Below are experts of layer 9 (counted from 0) of a mixture-of-experts language model. Rows are named router (the router's row for the expert), gate (a neuron's input weights, with its number), up (a neuron's input weights, with its number) and show model dimensions 0-255. Each number is 500 + 25 x the weight over its row's rms, rounded and kept within 0 to 999. Numbers have three digits each.
Before each expert's rows: "comes after" lists some tokens at least twice as common just before its tokens as in all text. This comes from a sample of Wikipedia text that the model never trained on. Tokens count by the router's weight.

# expert 36
comes after: " in", " of", ",", " New", " United", " South"
router:510491517430529506529482480512474495515459522514522498523453521518525484489498483462508509481477502491550541530511535494489432545518479542477482489446479522524542490480472469536517503480497519453485478469529507481439460519488499496496517525545537476529532534503536482525523507503498529509502467490483475519512527536510483505526480516503519506513515483476496516498482533482523497510536482518499521466475503456456479529494484526522451451576476478540520504547516523501491500562513520464499526490527505506485495456486494544517474458508477479475515508484468476498461531475479511534471514503487521502513496525508540484517502523503517493469492496506523525514481518530481509505499486459477534498506497477512528529523526492522555477502464476502518535483498530527499535535483507
gate0:486477542466491477527490542477503538459486467515497455554470523511493511541512492506518533516486487504459492490487504507502509487485469469526514511486513477513501503499467481456522513512545479458493477522541497517492495489584495494506535492504523509517491482522478543500510480512491493468496523453544525481507479488533516533519539527512518504536506493498534519502554522542483472507512522463512497541504514450527505499505498497523518488443440482528461465509481478467498473494476543479526548514501465534543507504529491514497497505529490513509457499455475472517475468479489482507471497507496522470516479476515430519475545520539469509483515483505497420516539512503501480487543486474487495540503498496551505527503484516472534516521502473495468486510484483544492480508477495
up0:463489510473501495534523503481483478505476502498483501500468478528535509526532479518503524526509492499472498473524473490490482482555465536513493491469463524523528500516507512476525505482568492474501554501480509524460476472480510535506502488511513549529524494490462541517529461511510497504528524487510501544490493481532500514510491537511471500479527457537575507503509517531515524501460512500498551464493513531555531478530496541547461480503435486507495475512473504472498480489509537516511559513544537510465515503519504549477505462497482497536500502504514523559477485482489484507487511509493508500529520497486436532461518457500525487498455485478488483530478531520531468491518465467490486542494506499483557545475512502525490464498520477477473494528491544476504484511497488

# expert 41
comes after: " ", " (", " −", " +", " U", "'\n"
router:532498513413539524516481511495479519553516495493535504505453512524442492470466488491501488489465499516515522547537534502470460492522486498492518485481494509521533506485510474517483477488523503464469488488551515512456473537434497476512513526542512520499502509517516470497486520490492482507510470504524453533504501545512515508510531521519508540499472498469505508472500520513536507536563472517498497491502513456500465518488469512502464471529486486508504483509487513511471486545497477449517494482513481514524480469493430503523479486528498495480520504478454480496493516474490449512503488485428516521526474534510517467515512501495525485456488485518522483495538476495503502508491485439499510546480484466536533559555499454518532461512480517517500512526488517517471514515489482
gate0:523501526544509470493545523512509486472472510468554474507530473536505526433483493473514554508476505461489518469480538486525489507517484493547517526531522505509494473548472540492502541492518512500536494501502501503509501529487464484506519503479491492500510513503471514499516491507522511494470493476477490506475501504524493470505508532495489467470504534516463448533448551478521494444504490474505555485492498515498511493524492531536487475530515471510495536496476482508487595564478511487498483478532550513500526505489492506464523499440530516459489498505522487499515510502451510490473525508502491458515518510491522484483510483497513510544517551514510479481522502495481514478478504498549483487470543494449508488480483520487536473561464520435470492524488511527533504497509528
up0:529528513475524490505508566502498480504481492483506484501510493520509496512489476497484509482490477490512462525497493503502499481544471434535492508447487466480500529539505516488534527422513486456552511538560540533498465519453493488500521540488506506508501473483497484539476495505482500501516507489516470504500510509532479492520495493520526524454498529537547514481534502486516506477505482482517520529432470499519478477522476542466505505507480556497458467520510511497488527536445506500484512515490512465506565539513502512521505470478528491502472497512495442520559513511497493517496464487502490472516486477505469517531508479525573539529507508528515504517516496507484496496564506454509492453507482489523509485522499450528530538501494503518539508504526512503506487445499473

# expert 68
comes after: " the", " a", " The", " his", " an", " this"
router:514490503453486514515497534501487485492486465497519489497456532532493510452493487442494497452448502466505512545529534481473454488509450496470499489479481527504506493515517494520520477516504490477465455476536506511467482494490511484506551519497496480520476513523509454514480521515510512507481458491492460503484503535474498491519521536479533529509511485491497501488503510516526482548513472532449517477511499495440504516482509498505487470541478498503537511537527517518525493525485462473519483468486474510508497405458440524501506434507460498505535531484470470531484525452475490489517466487476522545555498514516512497507533561510519445490468509541508488535492476511494507517516497485480519496539481483528514510506518475495517459501451490512511521489496531535474500492473502
gate0:467515525491507537513503496523509490490511510460522558505463529468488494488467522451507498508534527459452511536507463481499483479491502496482457476485470507493530529498513520506481491507533481482466491517459473511510485529541504477484503497482439516515502487487507492491460514527486564510502506514463494502522461530504487461494493513514529550520439520520470515500500498506502477442506494480491508519504478494484499544513509483491548514504460484474469462520525475491494504511503495443492455516438530516488554477509514494506474514477505464476487536479501506514494503493534472524522433532474487469540506516483507476536490514516496522509486514491467451510511485539541506487455509485540488516512484546516495518528502447526538480462472449525522516461458548475507488532508498
up0:528524533532490490547516468460489524526523491520527474492531489538508521487550462499503518550448462532512476500465520516487515487502446511561509520518532518487527498508487495547516523510508541490509488490516502490554476514508472495493485510529516487455507500546530551502499459496480439462455524522541504460512492486502470491510541491510514515506494495483445482463505513469508508491500488510529479452514512510527520500493491516469498507460476511517547509472509502506524530481508504560529490485483482495528471503501489498495545509498506510526490489490509475453511509484496511508472544495499536503452490507495467498503486465474527465509540504508535512460444481504497512470480506514471524502522538484499460489487470597492513504514479541476489498527565480501499517478518508

# expert 65
comes after: " |", ":", " in", " at", "-", "|"
router:509511482425518512509505491523479469531491534460525531508453528518526516474510481496463512489464492513536540517503509511483429515522486532491514491487483521505527483486480445527483466499512474462506474478515497480458469512491518477501488518524527487544485532539498510515487504522479478507516496474506497525486537518528513520523503505441491517508480454501502505500492491507536490515536450503513510488499547443487456508499508505506464480576446495499531511518499511534510495537511501446510533467512484517500491460474481502491487473486506488487512504514464495522480537489508514465464484508478522512539463526516516465510513503512523470455489513506480519502517539507484530468489482473481538513493496451524545535554540458525502458469487518506506531497463556535476498528471510
gate0:465481509472541487472516493534519484509512523523512501474502532486453481493495520514502472501521471471526545484488464523471477563519505491528479532464477458486492548524507520563515517486519498460541462460454484429521511487511506522510505464479509481473461524535550490533482494477500521478495478513534478520471489472516503530484488473482489482482520488504488491483526490518486522495505473518506533484461503530504485496509516594503447505505521510523505477514524451524501488483454479477475458502544529527505496496523480502533470471489501529526504488503489500526512514518510503500490526433500542509528489467467530532485504495514487499495499511491493521461485478517481501463490531503448472499461472471515525489536520451500487518477509508538509474453473514490540514534507539
up0:526533511470551506446531474476510464520508503492495501504521467497493510488513501533481523483504500465524533493497483499462510555542481495561520557511501535490506509516503517519497474510510496495540471522499460462473512489461533497525515491512486490497482514513473514512521572539508547518478494496526467515528510469533526493537526487456496485463512483499501542461520452531514501504500502529503548514504536457525499505542504526502482539510494531550504539483426490523521521481515509510473523513522509497489526503480537473512524518467492531529537463504485504550478504500530488487493502505496468538504493492464519489512493458492475499488505477495481504478507521499479532443544532492469484525507478472500481486493505496483467544464499483539547496501481521554533527540530543

# expert 14
comes after: " ", " (", "–", "|", " World", " Set"
router:521481492441523533535490498471535480530515477490531497513469494524496499497512465485488518461457524516514528544499521501484454525544488512467506471472466508542484507494456511508518475506530505479434442450534517500455487498519508480538518487518506478553494521521507447500470517469501512474487492490507475520490545493514532512534491488460534502519515455486472497468509531487506492537525486514469497477498516455468462512468473495481480468534482489524517477476492544513493496535474472493540523494502490510507480462495468516536506449501490520493500537500459473528507499485492481461513492501436492546537429523507528512497476521511524486481506509500507500542482506496463512472501481462474507485524448506518526538551492484486532469508493478503488508506521535542500504515470484
gate0:509487482501527526450495513491463495535495543529504481502508447492506511492524529529516527469491496478475498472567469444523503486493480532489458499456499498511493512476506538478507482565522498485481501482516460500494466526496522489510496458498472522478513497534465490435487494484519551544470466532495496487528513510488560536473438496494522535486510516481485487572472505541485487517514488542517511516487527507516516521459526515518474512497472523489560524464474526508512502517528510509488506485506497505506485494504504550527496549513469522514489517496491466535476487496495500480527465500489477456534520485480457461529495527481470488512506491514525480531468486526494495516557468506470486492521480489516476493515490521493459454532523486479547499488468535470485500548480480
up0:482491469469488530470524508504445487478504510517510528533516470472508511468541478462461526477531483520494493462498497476486494456474454472530517512466446537504518517510554492540515487519497495503513525522494468510456537507499495534474457501488549490483485470529507503512489489503496489492496485469492492478543513522452523509491507513474475527473550490494554509512470482529516504482513489550477516506506488496515512507500572498481488491526479557505511492463471525521471515466492480508502545512526473507508505528483486467506524513506467489481515486496533501446464512462476519463525470480498490453534531475471478487535515486497461483503479466536485519466518479477527505463501562487501547515446526495448492497481489507503479527481466524502490534478494455546485525471482496

# expert 8
comes after: "201", "200", "202", "199", "198", "197"
router:529517488484500514529480500511516479524491500492522477494451471485478523475461500465498504460454495507569532538525543475455447541523488534471525490481485514540506515499458494534484501512501517508455450476505512489456468534485499500517523506513508517526481519528523486487509514509487491444495455514509476496484498527480521477505531522443521538506485516506490473448502496491549476540537488529500533462486512451479476490497515481518503451548508485550494523511514514503503504536485524446513525500477473519520526457481474523505482470541468460474529525459490484498508521471483494496480519480441496509487499540546535498499496507491511463475497494518511510471479533503503490502468503489454504501500506453511509502544506486505510498505493465495527569511481528537492528523458485
gate0:507461442507526503535500556481483452474527496510470480484478529528516492504519485480518526476510523487526511474461514471497466486498465508508470470512487530466510529467501507503534505550512502515485496499498531472516514535494523508495476481508523512537517497499512517543552495519482517498469504529513493488485493536478517503506520483459526496453482531505474523505522506488494448495524491510535517475546523449466515493531473559519477475495524523478495552473480487516509525530492519463509457448468528493517498490529518530522471486541494519518519502485495503526522465510522530438521489504436494459468502483529513496494459518506494501516549513538495493484476510484483513488502527468469490499501533564463508507515493484448539524520466477456522520496488519497461437527533488
up0:484500443487546477540466511528539483528524510477489499518462526530468507503488526504498525533510503516519505485475540527525461509460459495484495487515487528539510527510470503487524494560489489517518470499513522437497513502561516500490455503493501538530512475508501492515551467531469474501486473544521486516530504509474531482517500474494478511469490504500439506505490502432532456433546505497535521492502511474480533500521483499535522484501514497475466566499482506516501524505484511445491494460495448525501480508497502520502489491503551501468518465510494486543515516522518524473478486478455490434465523478521541503492504491538501494514540502526511496479510485468509507506473504480494508519470511535534475515552493491492542480524475531454488505528496520513512493508525526

# expert 53
comes after: " his", " in", " this", " was", " as", " of"
router:522520500448500510531477496515541513528523502502527497509467523497500501480514488455485521458457524486546520562515531502501446523535478506521477487491489512527533506522494479506469496506490502491441456469501482497479461496490482497478550498511545509501514550509506504520487514495525506502505461500496490541493529503470512473532533515467536515531466456478536505468513514480545480551557458525498475439462503465439481499477506512532475437556478489502523507508522509512485524541520511467502478485535499515511492450495461499522505487505487502497521527476487464476483514511497496504516492506450544495505490524512528498519497519504530485466497483547526497496491518505495484494466498470471549506499487496514530554518541486530526451483465477485511518517484511527502502558497501
gate0:489470501572512491475488505517473524485544502481550510482510513507480462509525494494497516475528465463525526499506551483489486515499479509517518532550496513491478477514533439470509513516475509470481470447519516530510513486527500520490489469470467490512517443510505490486488513522510454473488529522535483523527465479483506517493466503539486493505516469457482496513493426509566507523521520502494538462485510521486523480468506444502518530500512496504470571528518498535491548492506510483500509511557496478527505483481482520496465484488537507500483512504483502502464466462496496511485531526485513482526495456495454531530546502479490513534493536459530477518526543503561503507528481530475537490510492513504486514512480508454517494489502495502471484541527511523525454502459515
up0:523489492507510482524547482458558515491454533516491496499497498489481544510467471474544483550463504552507499512518507519461494501491503534490489493497508500492512482464481509530496510498489542483510457531480486473509489551509503475491508481467513507484452482538519496503528465494521495476469506493493501509505490509508438462507451495447509505527508463534502478477499506491501521416504492464483498517519498510483448515544493504463575466503478489482472510481531542468492476479449498502502524519496520557484500513493487519538512458486579514518499513519524468532494499516485499469476491529536490512480498473502508483476510469536544494470521561502493544498504522485492504506509502510524489493513498422520481520509480503503531487525508492524516533482516524532501518477529459

# expert 32
comes after: " ", ",", " of", " and", " with", " for"
router:530480494419510553542462532499516484521489518469553500552474491516472508493485475511481515498481507491527510536515529454464460491519507542475502474476485503509539486496501466509508504470503502476453476451534497523457495487479500547503510513523476473493493494529506441475494476503481507501512454490492490507470517514514483500521518500471529556550468462489482490469484524499511505514525470531494521456492508497492489493487476512504493502521467488529514512526508535529511499518510516458547473508507490525511538472504467526502519486490527513466504529488479459516494525489503458506460476466462525509525501531499530483490522498509530508424514507555470497527509501506456463484475491483470551514501491523508521526534504485505514473491489469526536504545479549569494519504470480
gate0:524528518450509459518456527548507527518500522522495490496522519467463543459505497477465422517497462452533464519509490506476472510532508501470463515508520466496523550504503456498505481484540532513530506490485510472488473481558564520442498539517488500521533490509500457536487488512485518500517505482506475492553493505487483492519537512466536522493450522520503479475542503493500473507523483523474470488544481513517466473511507492486491514510509526481503495514495485493484483510478525487538473496507485477502526480489505530519537463535502488514513491501476499552521526514549525516541461476464521500513504533480501472523487508457493497460475484534516539494541531510485510471470529467488553459509512499491499568504495488500521469476482519513505530527532459479492506483510486
up0:463499490497523489524507487475495495476490478489511455486477504507516464523484497490520540469511510562435538496488491500500548544488487502517557508506511513480454491482531490494471529491497497493487459493488474515482492510470500482478549469513518495515483484504481509467484498488503543532473496503496526450442518473521523486480465498528457513510529491507491516484504507500556502449489509521494477550462529512469505528464485509521486499524522494507489492510520510513500518495543453501496538497515524497450471519497496443472480524503490447470504495475553474447521478498454491531502513540499473547525527494487482529487476491496496478527541535472511485521438488459534495531552474505482485537452483492479538468518467487467485467476487467485493482483469540499520486493522477